Weights of a small mixture-of-experts language model, trained from scratch on English Wikipedia: a shared expert of 64 neurons.
Below are experts of layer 5 (counted from 0) of a mixture-of-experts language model. Rows are named router (the router's row for the expert) and show model dimensions 0-79. Each number is 50 + 10 x the weight over its row's rms, rounded and kept within 0 to 99.
Before each expert's rows: a language model's description of what the expert responds to; "comes after" lists some tokens at least twice as common just before its tokens as in all text. This comes from a sample of Wikipedia text that the model never trained on. Tokens count by the router's weight.

# expert 9
Description: Space-led first pieces of words such as con, part, ex, re, sub, tr, inter, often in sports and team texts.
comes after: " ", " S", " F", " f", " p", " the"
router:78 33 44 37 63 24 38 59 56 68 34 43 62 64 74 46 43 52 60 28 45 43 67 67 60 55 43 57 49 59 51 33 58 68 54 47 47 57 51 48 61 49 48 44 52 53 64 48 42 58 35 41 58 50 53 56 54 52 57 38 47 55 36 59 41 36 58 61 56 64 38 29 42 45 27 55 54 50 66 58

# expert 19
Description: Bare space tokens before a following word, opening parentheses and en dashes linking compound names, e.g. Vienna–Salzburg, Siouan–Catawban.
comes after: " |", " the", " a", " and", " was", " to"
router:51 39 35 64 58 41 55 49 53 61 33 52 72 57 45 62 43 38 50 62 41 40 53 36 47 44 31 57 55 57 32 43 51 52 62 45 57 53 63 62 58 47 42 47 56 56 62 41 61 52 52 63 43 55 41 44 43 37 86 53 61 66 41 47 52 65 39 61 54 44 38 50 33 49 47 45 51 51 45 46

# expert 4
Description: Function words joining phrases, mostly and, of, or, but, for, who, often inside institution names and table cells, e.g. Research and Development.
comes after: ",", "s", " University", ")", "ation", "er"
router:74 58 45 55 59 27 54 43 56 50 55 45 59 39 38 44 74 40 46 52 35 58 61 59 58 39 56 59 64 65 34 63 71 39 57 60 50 41 35 47 30 56 57 46 47 54 44 45 62 57 33 46 27 52 37 40 34 57 43 44 57 57 48 39 54 48 41 41 56 53 57 57 41 54 53 44 51 58 37 49

# expert 27
Description: Modals and pronouns like would, will, you, we, plus inner pieces after a capital, like Th-ing-s, Preced-ed by.
comes after: " B", " M", "t", " T", " St", " S"
router:57 46 40 39 49 55 53 60 40 48 55 52 57 34 69 52 56 42 61 34 52 55 36 40 36 53 50 45 44 61 40 73 52 51 42 57 76 59 60 43 49 46 23 76 54 24 49 40 49 41 47 51 39 47 37 37 35 46 51 48 53 54 43 36 57 49 55 53 28 56 49 48 48 66 55 74 59 62 54 54

# expert 20
Description: Prepositions such as in, of, to, on, with, from, typically after verbs or nouns, e.g. "remained in", "dedicated to".
comes after: "ed", "s", "ing", "ation", "ated", "ity"
router:53 56 64 40 57 62 56 43 58 51 64 54 63 60 46 55 43 68 38 52 50 52 40 47 42 49 42 49 45 52 54 54 54 40 51 47 46 54 48 53 40 56 58 49 51 42 48 60 39 35 53 48 55 69 41 66 44 54 56 55 58 62 44 50 53 53 34 50 49 75 39 37 42 49 51 52 55 43 64 44

# expert 29
Description: Capital letters inside acronyms and codes, section markers ==, apostrophes and closing parentheses, e.g. HE-L-PS, E-M-BL, ==.
comes after: "S", "A", "\n", "R", "T", "E"
router:46 51 31 63 49 48 38 46 33 28 58 39 60 43 55 46 48 36 34 25 60 55 37 54 52 45 58 47 48 72 42 47 43 52 46 44 54 40 63 52 60 40 41 55 55 54 39 52 35 16 43 58 65 49 32 47 54 34 60 52 58 37 38 55 50 44 64 47 65 51 52 55 44 50 45 54 46 58 24 68

# expert 11
Description: Mid-word or final letter pieces, mostly s and r, inside names and words, like Hun-s, Pur-s-er, lo-s-ses, plus digits.
comes after: ".", " ", " re", "en", "as", "ba"
router:32 42 52 68 50 57 60 47 54 58 49 61 67 50 49 66 38 45 45 49 44 64 52 57 50 50 59 41 50 65 68 34 38 42 29 48 48 56 22 58 55 61 52 51 53 44 67 56 60 46 45 35 29 43 49 39 22 61 52 43 36 54 53 26 47 41 48 54 48 45 41 59 49 31 45 51 69 31 45 63

# expert 13
Description: Last digits of years and numbers after a century or leading-digit piece, as in 17-66, 16-91, 19-90s, mostly in tables and date ranges.
comes after: " 19", " 18", " ", " (19", "20", " 1"
router:62 56 52 39 46 59 35 57 59 42 41 51 24 56 62 41 68 56 54 46 46 40 48 51 60 46 36 48 48 43 43 39 47 35 34 57 39 42 27 46 54 43 36 54 48 58 70 45 43 47 55 44 49 56 54 58 49 27 47 43 40 34 42 53 45 41 62 51 56 50 46 50 53 29 49 47 45 57 53 60

# expert 23
Description: Pipe characters, table separator rows, and line-initial hyphens or bullets in infobox lists and Wikipedia tables.
comes after: "\n", " ", " 0", ")", "%", " 1"
router:50 63 61 40 41 61 38 64 62 59 45 69 52 42 48 33 50 59 40 38 45 50 53 35 56 52 68 38 51 47 46 55 63 50 41 38 41 53 43 40 42 54 42 58 60 45 61 53 30 58 42 42 45 37 56 50 54 65 54 51 54 55 49 53 64 58 69 55 57 37 63 54 62 51 39 29 54 44 34 41

# expert 24
Description: Pieces within compound or learned words, like socio-, bio-medical, saxophone, trans, se, do, plus byte fragments of cuneiform and emoji characters.
comes after: " ", "u", "ci", "i", "ab", "di"
router:50 63 59 49 59 47 70 41 65 42 61 53 47 62 55 53 65 70 53 60 58 53 61 40 38 47 48 42 54 48 43 57 43 64 59 58 44 54 40 66 42 51 53 45 37 41 43 70 58 51 52 52 55 63 52 49 65 57 78 49 48 36 51 49 65 60 44 53 53 50 58 56 52 53 64 33 48 41 51 52

# expert 31
Description: Complete common nouns, participles and verbs in running prose, such as film, season, elected, known, medal, Minister.
comes after: " the", " ", " a", " was", " and", " his"
router:41 62 57 52 18 53 55 54 42 49 41 53 36 43 53 50 58 42 53 48 48 63 30 29 48 53 43 51 37 38 57 54 43 61 52 48 65 44 34 62 71 64 59 30 62 56 42 48 42 45 56 59 62 74 32 53 61 56 37 29 38 36 40 66 56 51 50 36 42 56 49 48 56 60 55 54 68 45 65 63

# expert 8
Description: Articles and determiners opening a noun phrase after a preposition or verb, such as the, a, his, several, their.
comes after: " of", "'", " in", " for", " to", ","
router:42 53 62 59 49 38 39 64 59 35 66 42 56 39 45 52 43 64 52 20 60 31 51 51 49 44 72 59 59 57 52 36 51 41 54 67 36 37 38 53 41 60 33 53 53 34 48 46 41 48 49 37 44 52 49 25 54 45 41 59 44 45 42 57 68 57 46 56 49 43 48 39 40 45 48 43 50 39 75 45

# expert 25
Description: Space-preceded first digits of numbers in tables, coordinates, heights, percentages and career stats, such as 17°42′, 1.82 m, 28.27.
comes after: " |", ";", "|", " (", ",", "-"
router:56 58 42 66 58 47 47 45 40 55 36 43 54 62 50 51 43 42 63 43 46 46 51 32 59 55 48 39 44 45 36 50 34 41 54 46 48 37 58 48 37 82 59 39 42 58 43 46 54 50 55 42 53 60 63 39 61 56 64 49 54 49 55 46 57 59 29 55 59 51 50 24 41 45 61 59 46 57 40 48

# expert 17
Description: Word-start pieces like co, Po, St, re, and pieces right after an initial letter, as in G-or-shkov, V-ol-vo, G-en-us.
comes after: " G", " P", " V", "P", "-", "G"
router:42 27 27 60 52 27 51 40 75 43 40 56 59 62 44 55 39 62 38 25 44 55 75 57 59 36 48 63 47 44 47 63 39 51 60 62 68 54 54 37 11 60 50 45 51 47 38 48 46 59 55 39 58 41 47 44 44 44 60 58 56 58 48 66 41 43 47 45 40 63 49 47 46 47 47 58 40 36 37 76

# expert 10
Description: Capitals starting a name or title after a hyphen, quote, parenthesis, heading or line break, such as then-P(rime), Lin-M(anuel), T(his), S(weden).
comes after: "-", " (", " \"", "\n", "==", "."
router:54 43 56 59 46 36 54 63 50 46 53 54 69 66 47 52 39 65 54 57 72 49 46 35 35 57 51 54 56 59 48 57 53 50 68 49 62 67 53 66 52 57 43 48 37 59 49 41 35 35 42 50 50 37 55 56 49 67 59 38 54 53 63 55 45 45 47 49 43 46 43 45 42 52 55 47 57 34 70 50